python train.py --lr_router=0.00287 --batch_tokens=131072 --max_seq_len=2048
Below are experts of layer 4 (counted from 0) of a mixture-of-experts language model. Rows are named router (the router's row for the expert), up (a neuron's input weights, with its number), down (a neuron's output weights, with its number) and show model dimensions 0-63. Each number is 128 + 32 x the weight over its row's rms, rounded and kept within 0 to 255.
After each expert's rows: a language model's description of what the expert responds to; "comes before" lists some tokens at least twice as common just after its tokens as in all text. This comes from a sample of Wikipedia text that the model never trained on. Tokens count by the router's weight.

# expert 30
router [148 111 124  98 133 122 112  74 145 120 127 121  92  98 119 115 127  76 171 160 129 133 137  97 147 105  51 159 122 151  96 112 136  80  84 133 144 112 100 128 140  97 115 110 161  45 123 154 110 143 131 142 155 155 178  41 135  89  77  90 144 206  56 151]
up12 [ 57 106 130 115  87  82 151 133  87 222 128 157  81  99 126 120 151 142 111 131 136 150 120 156 114 164 163 152 121 129 152  99 136 184 128 190 119 138 138 121 116 124 138  63 160 131 106  99 129 134 167  91 155 117 150 124  76 121 143 109 114 113  66 121]
down12 [153 140 165 105 143 135 145 109 125 115 157 154  75 142 178 110  68 129  72  89 133 119 123  95  86 125 163 142 113 127 151 102  79 173 104 106 131 135 121 111 140 105  50 194 122  82 119  99 138 122 131  90 126 114  97 180  82 129  80 115 153 167 166 113]
up13 [108  76  78  67 130 155 119 110  85 120 134  93 148 162  93 119 143 105 127  58 113 173 175 210 133 123 109  58 158 149  75 162 155 166 144 161  97 182 123 130 130  99  96 133 107 181 158 148 109 118 127 102  93 136 202 142 145  98 125  88 127  86 139  98]
down13 [137 136 113 160 160 124 151 133 179 125 127 173 164  50 176 143  97 163 115 188 145 110 153 109 140 164 127 202 131 133  86 152 112  84  87 123 119 163 157 156 170 109  84 140 158 185 135 163 107 103 101 120 109 145 132 113 141 179 152 155 151  82 203 148]
up14 [124  91 122 114 140 110 139 154  88  53 196 155  96 149 153  97 125 116 168 173 151 135 122 115 103 136 146 146 117 116  63 161 150 106 130 169 100  66 142 104 141 164 119  94 148  98 105 125 151 173 126  91 142 152 206 133 131 155  88 166 143  69 104 200]
down14 [125 180 138 189 124 122 104  72 148 172 105 121 176  70 123  64 119 103 155 155  99 121 127 168  88 147 146 142 193 148 105 132 150  87 122 174 122 112 125 138 139 143 113 123 104 123 140 127 187 155 139 170 186 135 119 128 143 178 136 185 127 130 116 109]
What it handles: Numerals in scores and tables (1-0, 2-0, list numbers) and the letter c or C starting or inside abbreviations.
comes before: "–", ".", ",", "; ", ":", "-"

# expert 12
router [165 114 112 118 124 194 120 143 153  86 136 110 139  58  71 100 219 145 140 173 125 137 135 141 171 172  92 116 153 137  77 115 142 144 156  84 140  90 119 123 144 174 155  99 114  88 140 144 115 110 163 162 173  88 132 126 111  99 134 189 196 157 169 142]
up12 [106 185 111 142 128 138 141 144 128 211 156 101 175 131 112 144 153 116 150 135 112  61 172 143  83 156 126 172 175 115  88 151 107 161 114  80 173 158 163 129  91 128 122 113 139 123 140 120 133 125 114 125 123  98 117 172 103  94 127 129 119 112  93  98]
down12 [124 168 113 144  50 111 123  86 141 122 147 165  86  86 110 137 135 154 144 137 164 146 123 122 106 183 171 149 168 134  95  70 170 102  80 119 123 134 163 137  81  87  98 141 126 140  96 149 125 126 194 139 106 143 136 133  96 167  32 134 148  75 148  69]
up13 [ 70 146 107 118 120 148  90 125  81 125 153  97 174  97  91 150 109 155 126 143  80  85 169  66 182 160 105  65 144 173  66  74 128 149 125 113  86  95 153 105 134 135 158 126 123 120 154 168 102 139  68 112 196 163 119 138 121 113 162 121 112  15 128 127]
down13 [128 133 117 154 120  86 142 165 141 190 140  48 132 120 120 173  98 100  96  99 110 133 167 179 171 139 129 122 125 130 144 132 135 160 109 108 130 115  92 156 148 160 111  57 129 149 109  88 144 142 140 184 160 139 153 105 152 191 139 175 125 136 116 157]
up14 [122 163 101 106 133 188 216 148  94  92 139 141 141 133 156 108 120 129 138 174  93 138 132 112 110 169 155 170 128 103  80 150 145  99 131 100  99 130  41 105  73 119 177 107 121 121 107  88 129 108 133 116 164 151 117 110 148 126 147 175  92  98  89 120]
down14 [ 93 150 140 156 159 106 111 127 157 131  94 122 124 119  96 121  98  95  78 184 156 131  62 200 110 120 123 142 118  97 157 153 171  78 160 143 161 103 126 161 162 146 135 113 116 105 196 131  98 138 123 102 132 134  69 121 120 173 171  84 139 163 153 175]
What it handles: Middle pieces inside common words (Det-ail-s, res-ol-ve, Am-end-ment) and compass words like north, south, west after the or in.
comes before: "ed ", "s ", "ing ", ", ", "er ", ". "

# expert 9
router [143  76 145  61 113 205 141 110 181  83  61 105 119 102 186  91 146 103 160 163 125 149 119  68 208 108 136 140 156 131 115  99  90  98 113 102 135  82 126 131 156  70 113 140 165 125 118 142 124 168 107 120 140 148 125  83 127  70 119 112 166 105 154 137]
up0 [123 141  98 134 133 157 130 117 169 131 113 185 132 161 134 117 141 118 116 133 106 124 123  45 168 153 103 164 176 134 123 118 110 135 137 101 132 166  14  79 194 121 126 133  66 170 180 169 142 138  87 138 158 103 150 138  72 105 139 119 120 123 153  56]
down0 [177  87  75 193 165 115  75 215 129 121 126 213 128 103 144  68 105 109 158  92 136 160 159 122 110 127 126 102 106 117 149 117 120 124 139  97 109 132 112 150  99 165 144  75 118 120 114 119 142 130  99 155 146  68 125  93 120 140  96 133 165 165 125 127]
up1 [ 98 177 148 136  93 123 153  73  91 122 163 104 165 100 112  97 112 122 122 132 125 140 114 152 157 103 110 155 107 128 100  72 137  95  87 122 139 121 123   0 131 118 158 207 113 147 231 165 110 154 181 115 127 152 152 130  95 130 163  95 146 156 137 128]
down1 [144 162 120 144 177 134 113  39 141 137 162  71  78 154 121  84 123 207 167 150 128 145 159 139 125 122 162 173 106  75  90 133 130 115  86  80 110 142 139  78 142 156 136 152 106 137 109 108 109 112 208 140 118 129 114 158 139 166 153 175 170 120 181 111]
up2 [ 78 124 174 128 140 116 134 111 155  95 113 208 158 137 139 134  89  97  97 116 102 151  96 167 121 149 102 140 188 128 142 131 191 165 138 189 119 192  98 122 135 124  98 122 100 202 146 154 164 187  94 135 118  89 119 149 154 188 174 158 173 131  99 127]
down2 [ 49 217 112  88 138 132 121 104 134 139  98 155 123 157 163 159 134 163 130 130 133  86 162  77 110 122 137  75  84 113 121 142  85 103 111 155 175 119 134 131 123 164 153  76 137 195  97 119 127 132 103 121  99 147  86 108 137 148 140 173 177 158 132 130]
What it handles: Pipe separators between numeric cells in tables such as election results, sports statistics and climate data, plus US place-name starts (Los, Bost).
comes before: " ", "0 ", "— ", "1", "0", "2"

# expert 5
router [107 154  88  91 118  66 182 116  61 134 169 207 132  92  76 182 111  96 171  98 155 104 137 106 126 151  83 139 108  92 130 102 141 175 158 106 155 114 120 142 179 124  88  64 123 130 173 131 129 135 137 143  88  91 132 114  87 192  84 121 142 125 162 113]
up12 [123  93 156 140 126 116 139 114 140 176 113 135 137 168  95 154 163 150 140 112  51 155 194 136  40 156 139  98 141 119  96 176 142 105 143 105 146  94 147 105 106 164 129 166 170 172 151  89  92 150  86  91 118  52 159 179  88 101 114 105 181 182 111 101]
down12 [156 123 110 107 111 121 172 101 119 138 175 122 123 122 142 165 117 131 116 138 143 133 101 128 151  83 128  90 161  84  86  89 150  86 133  70 151 139 211 152 106 128 146  72 137  72  90 147 187 139 184 133 206  93 108 161 133 138 121 122 118  80 123 127]
up13 [ 87 128 123 133 160 145  68 120 115 175 138 118 126 126 102  58 136  86  82 116 110 115 165 118 172 129 100 114 134 136 132 113 103 141  62 142  52  74 136 142  81  61 136 135  57 118  95 147 107 128  89 112 147 178 142 185 131 158 161 152 112 114 149 101]
down13 [149 149 113 133 179 125  93 136 132 124 124 194 136  90 188  86  66 134 111 190  26 101 147 156 111 123 104 101 154 146  76 136 141 178 138 122 156 163 116 143 133 114 150 109 118 151  97 114  62 102 112 143  92 137 135 160 183 171 126 111 124  91 177 163]
up14 [ 92 129  38  94 136 109 165 143  91 115 188 167 155 137 120 133 116 174 144 126 127 179 166 114  94 153 137 165  92 133 116 180 135 120  74 106  73 163  84 135  85 124 188 128 165 161 123 111 149 110  90 136  93 103 114 112 134 139 145 187 127  84 118 107]
down14 [ 84 118 153 121 168 132 104 108 146 161  52 191 142 169 118 144 141 100 127 101 145 134 114 197 113 166 114 166 151  88 136 124 132 106 140 183 122 111 156 150 155 105 126 100 131 136 105 105 126 167 128 150 143 130 141 187 114 159 164 153 137 122 150 103]
What it handles: Final digits and single-digit tokens ending years and numbers in dates, infoboxes, tables and scores, such as 194|9, 200|4, 2-|3.
comes before: "| ", "–", ", ", "|", ")", "("

# expert 25
router [155 155  91 142 140 157 153 172 138 101 107 115 140 144 144 124  77 197 126 144 154 116 118 137 171 132  76 130 142 130 162  54 157 132  76 132 173 140 121 121  82 126 165 143 161 166  97 102 120  95 185 103 157 145 183 176 145 116 109 159 123  76 132 158]
up12 [ 71 119 151 154 123  96 152 119 141 137 140 122 141 160 131 108 137 125 101 116 103 149 167 107  58 139 139 110 124 110 120 113  96 142 106 174 206 141  92 133 144 127  96  82 169 147 126  70 111 149  91 137  92  64 195 164 106 124  35 149 123 144 104 105]
down12 [136 125  87 147 119  95 151 129  94 128 143 156 166 123 136 166 153  86 113 199 150 134 125  88  86 200 154 115 163  96  82  30  62 119 100 192 119 135 148  74 133 138 142 174 147 135 133 101 151 129 171 183 128 134 107 140 157 108 104  74 120 117 182 131]
up13 [ 79 136 138 129 131 142 135 113  98  86 167 132 145 168  92 144 125 139  69  81  27 140 147 171 145 134 124 102  97 189  98 112 132 169  76 142  93 147 115 173 142  84 128 138  91 139 161 182  77  91 105  75 120 130 145 166 147 141 115 165 143  35  90  61]
down13 [144 105 163 157 131 123 128 101 146 174 160 140 120 101 113 133 141 186 132 134  86  77  72 177 137 116 162 138 119  94  78 156 135 169 144  64 135 153 127 108 129 173 144 141 107 130 128 138 126  58 176 125 138 166  98 139 130 155 138 173 151 117 142 194]
up14 [129 175 118 121 122 158  90 109 180 176 163 132 160 148 165 117 119  92 172 143  80 147 131 168 131 164 142 105 117 115 121 119 141 133  66  80 179 107 121 110 135 162 123 115 118 102 144 140 178 146 178 111  92 152 144 177 182 147 190 151  87  79 128 152]
down14 [ 72 137 109 119 165  69 141 110 104 154  61  34  98  63 130 171 143 107 107 132  95 119 133 135 144  88 103 119 122 155 110 201 166  80  68 175 112 142 136 140 224 150 161 122 147  92 136 112 137 109 125  84 174 111 159  83 139 117 162  91 147 119  95 145]
What it handles: Short syllables inside or starting longer Latinate words, such as re-vision, custo-di-al, ridic-ul-e, con, ti, and plural s.
comes before: ", ", ". ", "fer", "al ", ": ", "-"

# expert 3
router [149 180 121 161 122 146 171 157 118 111 151 145  81 105 169  97 130 180 131 133 141 163  95 160 145 132 125 142 132 126  57 175 146  95 120 159  94 117 135 125 156 153 117 106 105 109 107 124 163 102  78 169 123 197  94  68 111 198 118 143  97 102 130 146]
up0 [164 114 132 181 160 158 132 123  90  82 111  73 112 101 110 106 119 169 169 130 101 139 127 156 174 153 120 153 138  98 128 118 125 146 148 126 146 117 167 222 113 158 119 159 172 176 156 106 129 136 120 138 147 134 161 122 116  80 104  99 144 127 160  37]
down0 [172  47 163 153 100 105 150  77  90 105 164 118  71 151 101 140  82 172 139 106 131 109 107 197 110 123 131 137  81 138 178 131 108 164 101 139  89 193  94 159 168 147 112 145 121 137 142 121 188 101 139 108 134 125  88  97 133 147 155  62 107 131  80 111]
up1 [ 83 109 138 157 108  84 148 104 104 129 117 134 133 140 117 163 181 179 146 122 117  83  97  90 147 121 146 159  95 121  49 163  76 103 137 148 134  87 125  77 192 187 104 171 111  47 108 123 125  70 165 138 175 171 129  89 115 169  99 117 139 157 133 136]
down1 [ 87 204 135 158 133 169 107  93 138 141 164  93 174 105 155 153 147 145 127 109 123 135 158 135  44 153  86  81 136 118 180  66 120 109 110  67 141 187 141 160 119 147 152 103 150 112 162 110 114 180 145 146 104 130 107 133 143 106 167 127 127 113 178 139]
up2 [ 88 140 110 134 115 114 130 130 133 123 108  81 136 117 105 101 175 100  94 119  68 128  86 115 103  82 105 146  95 141 144 145 169 139 155 154 103 114 117 125 129 160 140 165 115 117 103 142 131  94 125 155 129 139 171  67  68 131 120 170 121 120  73 127]
down2 [ 84 147 131 114 178 146  75 226 162 136 156 129 159  95 110  89  82  58 151  55 196  81 135 101 147 130 119 107  89 115 130 132 121 147  89 155  95  78 115 166 115 166  99 104 166 180 105 122 143  99  86 151 144 114 149 132 138 127 146 147 112 146 158 149]
What it handles: Prepositions after a verb or noun and before a noun phrase, mostly of, in, for, among, throughout (most of the band's).
comes before: "the ", "a ", "his ", "its ", "their ", "this "

# expert 29
router [150 113 141 146 115  50 128  75 140 103 118  64 140 103 199 170 134 141 105 120  78 120 136 134  74 118 125  85 136 138 126 130 147 159 107 153 122 176 169 152 186 128  74  65 131 178 144  74  99 157  77 123 186  85 107 114 147 160 135  94 153 132 156 190]
up0 [119 144  87 138 142  94 119 149 129 106  77 125 113 157 112 152 133  94  91 111 142 109 119  76 167 130 134 144 162 163 158  82 128 189 174 115 184 144 115 128 107 103 137  77 150 139 168 152 109  93 133 145 138 142 181 115  77 165 152 121 165 203 122 106]
down0 [154  95  95 151 114  73 132 130 185 141 115 152 167 114  90 129 120 121 119 120 114 147 132 163 127 133 156 147 111 124 194 139  39 163  69 114  93 161 131 119 108 102 177 122 157 144 134 137 131 150 157 107 135 124 121 180 119 109 228 128 160 100 114 171]
up1 [114 157 164 134 102 154 173 150 107 129 187 123 190 129 112 134 126 184 152 116 105 129 175 135 117 146 157 177 161 172 156 118 169 126 134 159 126 152 100  84 113 115 103 179 147 170 166 110 148 125 174 100 184 131  61  92  81 185 163 115 162 152 144  82]
down1 [155 154  85 139 164 153  84  74  91  74 175 122  98 157 135 104 129 117 162 154 111 163 130 107  97  94 128 110 143 119 140  84 115 105  99  46 136 179 115 125  92 135 165 133 104 131  97 148  68 119 165 121 143 139 161 168 137 116 171 143 118 134 112 126]
up2 [ 91 118 148 102 124 100 134 140 119 137 101 163 126 112 121 115 153 151 151  58  66  86 134 125 122 162 112  98  82 129 184  79 148 197 114 180 126 159 121  70 200 134  89 173 134 150 102  96  93 147 127 134 147  66 102 134 104 134 123 134 121  73  76 127]
down2 [128 139  65  80 169 136 125 106 138 195 156 138 104 171 147  34 109  79 155 127 140 132 167 152 173 215 112 112  83 136 107 147 101 169  86 147 142 125 147 122 124  82 117 141 197 118 128 133 141 126 145 139 129  83 119  93 122 150 185 133 132 106  87 143]
What it handles: Pipe characters that start table rows or separate cells in sports and election tables, plus month names beginning dates like November and May.
comes before: "- ", " ", "201", "200", "202", "1 "

# expert 24
router [139 115 135 119 109  92 122 166 103 140 105 145 123 132 125 116 130 178 122  99  86 135 108 161  84  97  84 169  93  58 160  82  61 192  85 164  58 119  78 156 154  93 162  97 127 133 175 154 141  96 155 130 138 205  99 132 138 127 159 161 137 111  97 132]
up12 [ 69 150 136  67 101 128 191  71 102 152  85 170 130 161  99 100 140 108 203 135  91  79 169  96 120 140 170  94 135  82 117 149  98 110 115 132 144  95 125  79 104 106 122  86 162 129  97 125 122 144 145 125 167  51 147 132 115 132 102 106 153 188 107 143]
down12 [166 182 130 147 140 102  64  88 129 114 131 123 108 144 129  89 137 116  99 114 168 132 108  81  91 140 182  99 119 167 103  94 207  78 100  63 137 104  86 130 189 112 115 139 108 141 148 126 151 151 170 158 143 157 154 104 115 129 135  82 160 111 106 192]
up13 [104 102 160  58  98  95  84 118 132 166 148 158 101 113 166 131 162 176 112  99 103  95 115 125  79 117  93 162 191 185  74 146 111 165 107 134  55 133 161 138 154 113 100 108 169 103 208 131 148  85 106  91 123 120 159 190 116 165 112 161  83  48 144  88]
down13 [198 138  85 155  93 158  97 125 101 113 136 155 121 100  93 104 122 177  81 153  90  88  72 139 150 108 109 170  96  86  40 137  63 211  74 146  99 114 141 172 211 127 150 121 115 126 137 103 146  77 116 143 116 119 141  98 111 118 115 135  97 111 122 115]
up14 [ 92 144  88  98 137 164 126 102 103 153 149 143 191  80 135 110 118 123 162 144 103 123 187 157 124 159 130 115 117 166 118 143  83 130 170 150  87 120 146 124  39 155 102  91 118 128 111 187  86 132 124 138 126 154 215 169 142 182 123 145 120 147  48 104]
down14 [124 118 110 181 174 110 171 113 120 110  95 124  96 134 126 162 142  62  91 109 107 156  41 113 144  54 157 162  78 130 192 178 107 122 125 128 143 123  52  54 170 117 107 116 138 106 156  86 135  78 121 119 145  78 134 138 157 101 169 104 119 118 143 159]
What it handles: Single letters and short chunks inside personal surnames and place names, especially Germanic or Anglo ones (Rasmus-s-en, Acker-ley, McIn-t-osh).
comes before: ", ", "a", "i ", "o ", "'", "a "

# expert 6
router [176  92 104 116 110  98 107 136 146 137 179 129  96  67 135 161 108 171  88 135 116 136 122 100 122 136 103 134 145 119  92  84  94 127 140 132 143 110 175 125 179 193  90 105 125  83 140 142 103  74  86 115 123  66 177  72 129 132 148 119 172  54  95 120]
up0 [134 143  99  96 151 146  77 151 145  84  98  72  76 106 164 105 161 104 109 103 123 109 115  84 154 139  95 174 203 150 124  92 107 140 156 146 116 154 137 169 123 187 113 128 113 111 144 102  90 126  88 131 154 138 149 124  37  71 166 136 164 128 140 130]
down0 [133  77 111 121 115 144 126 120 158 133 142  84 182 145 187 113 163 134  89 113 130 137 142 117 115 125 160 122 112 121 141  96 102 177 111  92 158  76 121  83 181 150  70 147 130  87 133 113 142 175 139 120 109 115 138 117 202 125 117 156  96 153  91 152]
up1 [123 133 154 172 132 132 118 157 132 118 152 141 143 134 144  82 158 124 126 104 125 142 120 105 171 159 142 121 152 124 118 132 114 109 117 125 146  94  81  55 127  90 145 136 109 139 153 102 179 121  85  52 132 136 151 178 124 194  77 128 159 181  94  88]
down1 [146 220 157  82 124  75 128 124  80 111 131 156  62 177 179 142 158 175 136 139 144 138 125 139 117 153 132 184 125 174 140 114  85 132 129 118 161 141 147 160 129 155 124 110 110 122 144 149 106 146 192 145  28 115 113 133 136 132 156 108 108 130 171 131]
up2 [109 139 112 143 121 111 137 110 175 120 154  87 133 176 102 134 131  35 105  74  85 149  92 101  64 102 127 131  95 147 127 140 181 179 102 152 119 163 141 149 175 128 131 144  92  82 116 100  97 116 121 119 165 113 136  48 121 137 167 117 139 136  97  99]
down2 [ 72 113 147 137 116 204 123 143 194 168 131 146  47 162 106   7 178 136 125 157 103 155 104 148 148 123 117 137 145 115 127  99 136 128 115 108 114 200  91  77 152 127 125 137 110 103 109 118  76 121 107 157  41 161 113 127 173 140  99 129  66 114 100 122]
What it handles: Commas, closing parentheses and quote-comma marks ending a phrase, often followed by and, which, but or including.
comes before: "and ", "which ", "but ", "with ", "including ", "who "

# expert 15
router [113 116 178 137 130  74 148 116 116 171 125 152 130 142 122 140 154 146 119  66  94 126 117 117 162 107  90 141 103 153 110 119 204 169 197 127  96 169 134 120 178  91 142 180 131 114  64 177 129 101 179  95 160 198 198 128 133 152 135 135 119 149 128 125]
up12 [106 145 129 155 146 186 138 106  98 178 145  47 142 153 112 148 154 124 175 119 139 134 138 145 141 138 177 154 148  38 119 141  80 140 127 150 110 189  91  60 147 142 112 103 126 191 133  77 121 112 151  87 100  33 109 132  94 143 130  80  79 140 107  84]
down12 [ 86 142 172 114 138 128  36 123  87 159  92 107  83 127 163  89  85 148 113 131 158  94 151  96 123 129 177 127 219  91 126  79  94 131 123 134 117 162 140 122 125 175 123 139 142 124 124 142 179 155 117 123 126 139  49 180 144 151 142 107 162 100 119 178]
up13 [ 87  66 182 152 145 160 116 116 110  85 107 105 158 155  83 132 104 177 108  58  78 151 128 102 124 152  87 116 108 135 125 131 174 111 145 100 130 149  99 112 137  65 135 154 158 122 139  91 179 103 116 115 130 144  95 128 149 168 123 148 103  98 115  85]
down13 [125 126 161 173 153 163 125 155 136 147 161 142 155 107 142 132 100 158  45 186 147 109 111 105 106 164 126 176 121 118 154  59 133 172 141 118 102  95 150 129 117 103  82 102 141 108 145  91 145 109  69 142 151 124 140  77 160  89 172 161 117 132 182 170]
up14 [ 81 154 139 103 145 154  93  70  92 160 120 151  81 169 159 124 132 124 133 149 164 186 169 141 153 134 112 138  77  89  95 149 112 126 163  82 109 137 102 124  82 152 138  79 167 116  51 137  90 116 149  96  97 163 207 156 105 138 182 154 114 143  82  51]
down14 [ 80  85 132 111 143 125 126  89 161 159  52 163  71 122  87 102 141 105 133 126  44 165  88 150 157 115 120  79 110 105 131 138  88 157 113 156 178 131  83  89 103 158 113 167 106 134 146  93 146 124 154 108 182 104 107 138 184 144 119 133 119 153 107  59]
What it handles: Word-final suffixes such as -es, -ing, -ed, -s completing verbs or plurals in running prose (distinguishes, rebuffs, incorporated, songs).
comes before: "to ", "of ", "the ", "that ", "in ", "and "

# expert 13
router [ 92 143 171 103 112  77 160 122  74 105 105 133 103 148  98 126 135 164 150 119 144  82 149 103  44 163 187  82 142 147 108 148 185 181 161 192 175 125 143 123  95  90  94 170 116 138 139 138  92 134 142  91 113 105 156 144 140 116 110 126 148 105 189 104]
up12 [121 117 112  82 103 103 180 200  78 111 144 165 167 132 107 172 150 143 192 144 153  35 188 164  97 122 155 133 113  96 102 162 107 108 129 122 136 136 112 118 139 145 157 101 135 121  60 139 155 118  71  47  84 105 152 126 114 163 138 125 111 119 131 176]
down12 [ 93 157  91 142 120 122 133 127 158 164 128 133  80 149 145 194 141 138  92 127 128 193 114 131 117 112 117 128 122  91 149  67 167 149  69 133 164 108 152 165 159  89  84 139 139 103 131 114 192 136 170 107 128 102  58 185 177 130 168 140 130 114 143  99]
up13 [ 60 144 145 113 120 105  98 118 115  96  61 104 108 160 146 131 117 121  53 120 129  91 155 147 112 134 165  93 140 154 131 130 121 143 119  97 110 169 124  92 134 126 174 138 132 103 148 114 138 120 147 124  95 167 113 119 139  95  95 136 154  13 136  58]
down13 [137 235 122 206 137 143 154 180 133 129 157 144  93 160  77 117 151 146 112 131  51 140  74 102 135  96  49 171  88 105 138  62 124 103 163 108 171 143 145 147 179 122 132 114 108 152 115 125 117  99 113 134  83 152 186 150 110 173 135 111 137 134 129 126]
up14 [ 80 113 123 113 160 140 133 134 155 130 171 156 104 170 153 154 105  98 149 158 131 178 176 141  99 184 165 181 112 109  99 153 148 124 120 108 120  98 122 120 129 219 114 138 114  88 120 105 135 179 103 129 139 138 138 155 134 177  99 134  97 132 103 205]
down14 [138 117 112 138 150 124  96 109 154 181 106 175 150 138 140 162 125  93 104 155 107 126  85 197 130 146 169 102  95 150 138 152 144 137 120 164 120 168 146  79 177 114 134  76  91 190 133 155 181 126  73 146 183 136  69 167  93 180 163 166 138 165 137  70]
What it handles: Head nouns ending a title or noun phrase before of, in or was, such as club, Awards, station, album, season, list.
comes before: "of ", "in ", "and ", "was ", "for ", "("

# expert 10
router [142 123 125  88 105 109 143  90 129 111 134 178 153 105 158  49 150 134 105 148 148  90 115 129 111 193 117  94 146 179  75  86 131 131 136 123  71 151 181 127 116  81 177 188 117 117 121 125 134 134 162  87  84 137  55 130 124 118  92 128 117 162 130 126]
up0 [137 147 147 121 131 130  84 147  85 180  79 101 163  68 160 171 123  90 123 143 161 118 133  62 123 134 139 117 116 152 111  85 173 152 156 153 117  93 145 185 109  61  87 119 112 154 162  78 192 111 126 127 122 129 162 134  42 123 152  84  90 116  68 126]
down0 [153 134 129 144  93 122 102 126 150 169 118 114 184 139 224  93  98 137  82 122 129 172 126 118 139 113 128 169 100 128  83  75 156 120 115 167 118 190 125 159 120  96 131 165 112 153 129 156  80 135 119 117  87 118 112 201 115 115 133  77 106 151 142 149]
up1 [107  52 162  75 129 103 157  97 135 120 140 139 140  78 182 122 138  96  98 143 124 146 112 142 203 164 133 155  75 152 117 150 157 126 147 199 101 122 108  64 137 131 158 146 118 156 163 171 102 135 154 100 119 116 114 167  88 174 104 102 171 102 154 139]
down1 [ 67 142 157  90 168  98 114 146  92 155 172 143 161 140 134 165 110 196 103 163 131 132 151 124 120 161 151 146 184 170 136 107  89 144 126 108  93 139 164 121 162 148 133 118 116 152 144  97 160 126  96 149 169 128  65 127 170 133 185 174 184 100 206 125]
up2 [ 45 117 126 107 117  66 185 142 133  95 218 142 160 138 113  94 103 120 131 151  52  80  94  74 107 114 187 125 118 130 154  80 121 130 126 125 135 162 102 119 129 105 148 100  69 145  36 120 105  97 128 123 104 131 107 133 123 167 115 126  74  74  76 107]
down2 [104 110 191 137 123 165  90  62  70 158 167 106  91 114 115 143 114 123 200 102 149 144 151 133 129 110 135  92 146  74 113 128 104 133 129  78 139 145 110 150 151 121 113 121 153 129 149 137  79  79  95 164 102 133 182 121 159 173 174 105 159 151 165 167]
What it handles: Adverb endings and modifier words before what they modify, such as widely, always, been, be, first, controversial.
comes before: "of ", "in ", "to ", "and ", "for ", "with "

# expert 26
router [119 122 152  65 100 108 160  92 108 185 147 102 150 204 128 144 143 142  77 139 128 179 140 123 127 108 160  74 154 171 161 159 177 145 196 156 155 173 165 143 102 140 106 132 150  94 159 132 143  89 150 118 147 150 110 162 108  82 150 107 107 205 106 138]
up0 [130 111 127 161 160 139  80 156 125 128 121  94 137 103 172 170 183 127  91  99 154 125 125 116 169 168 115 144 172 199 146  50 174 145 131 113 152 128 111  76 166 103 139 140  52 144 146 113 127 110 134 159 140  62 175 159  83 130 136 153 159 189 112 136]
down0 [153  39  91 137 105 106  80  63  54  91 126 143 140  69 146 124 139 134 132  54  61 147 112 110 117 156 131 150  88 112 137 143 166 128 162 128 164 135 145 147 140 119 139 118 120 154 124 121 109 164 183 157 129 133 115 118  26 154  59  92 145 135 107 139]
up1 [125 152 136 161  95 128 130  94 104  92 159  68 171 136 122 159 155 130 150  79 145 170 125 134  65 140 100 149 134 230 108 130 135 126 149 139 107 144 148 101 152 163 112 156 124 100 142 163 140 146 132 110 174 139 117 130  88 122 144 115 127 166 163  87]
down1 [111 145 132 135 146 150 103  87 195  68 146 119 104 168 129 132 172 179 149 120 145 129 153 131 144 167 140  72 137 155 117  61 127 154 100 156 109 122 166 166 116 170 135 101 159 159 116  96 149 129 147 160 116 153 155 145 137 128 121 109 109 114 202 113]
up2 [123 123 171 140 126 113 156  76 101 156 165 106 136 141 113 154 117  48 141 102 145 116 159 151  82 102 149 172 195 112 156  89 143 188 152 167 117 160  56  81 133 114 126 149 133 154  79 146 101 127 102  84 136  68 106  93 129 144 168  54  79 140 124 128]
down2 [151 101 139 162 143 189  89 165 170 136 102  92 169 104 184 154 157 110 121  86  87 133 137 101 119 175 110  93  89  97 122 168 136 117 146 140 151 131 201 166 144 127 130 127 137 118 115 141 140 110 119 135 135 212 119 156 141 152 146 155 115 153  88 143]
What it handles: Line-start list dashes, line breaks, == heading markers, and degree, minute and second signs in coordinates, such as - Born: and 40°02′.
comes before: "| ", "= ", "N ", "• ", "- ", "See "

# expert 21
router [ 76 125 102 129 108 101 170 167 163 109 159 123 134 112 150 170 107  94 141 100 101 126 145 115 126 133 150  95 140  62 128 131 146 176 174 118 148 102 134 130 161 165 131  78 147 111 133 187 165 135 126 101 131 163 124  55 140 174 141 104 128 129 149 146]
up0 [ 82  93 142 194 155  66  95 183 119 134 128 181 128 112  62 116 151  95 113 131 146 150 180 104 121 124 142 141 180 192  77 132 138 150 123  81  85 102 115 121 121 185 145  80 115 130 129 157 146 172 101  91 126 136 191 118 122  79 137 116 110 132 137 112]
down0 [125  86 122 123 121 139 145 166 183 141 155  98 165  50 137 149 116 130  96  69 109 124 103 102  67 134 159 100  99 141 159 102  88 169 197 188 137  71 146 165 206 139 111 136 142 185 134 171 127  99 102 195  69 150  97 151 137 125 132 145 205 126  87  70]
up1 [ 90  94 132 113 127 126 156 132 156 112 137 115 199  94 155  99 187 147  51  95 123 125 149  92 106 136  83 137  91 128 122 110 143 169 127 137 140 124 133  58  48 132 134 151 138 152 143 121 138 117 122 109  99 119  51 136 151 109 144 173 126 183 124  96]
down1 [177 123 152 133 161 152 151 184 123 120 136 130  90 140 175 142 117 144 135 122 139 104 129 125 117 202 129 125  99 161 123 107  84 118  78 100 140 124 152 111  71 142 116 137 119 150 145 149  71  63 151 148  99 177 117 122 121 142  76  96 116 121 155  99]
up2 [ 86 115 136 131 140 102 135 107 148  94 151 148 151 101 116 115 135 111 101 146  54 131 161  84  77 163 156 138 121 187  71 139  99 159 125 162 143 120 131 102 116 111 161 131 130  73 124 148  78 120 115 106  61 117  95 128  65 156 115 141 108 133  53  62]
down2 [112 138 126 107 163 154 110 125 195 142  70 110 124 142 124 200  84 146 110 157 136 110 101 162 152  92  84 131 128  87 147 187 181 111 128 168 137 161  82 169 140 130  75 131 126 111 192 126 189  96  84 103 164 170 165  93 170 112 115 136  97 153 156 156]
What it handles: Sentence-ending periods and line breaks after headings like ==Background==, plus sentence-opening In, On, During.
comes before: "The ", "In ", "He ", "\n\n", "==", "- "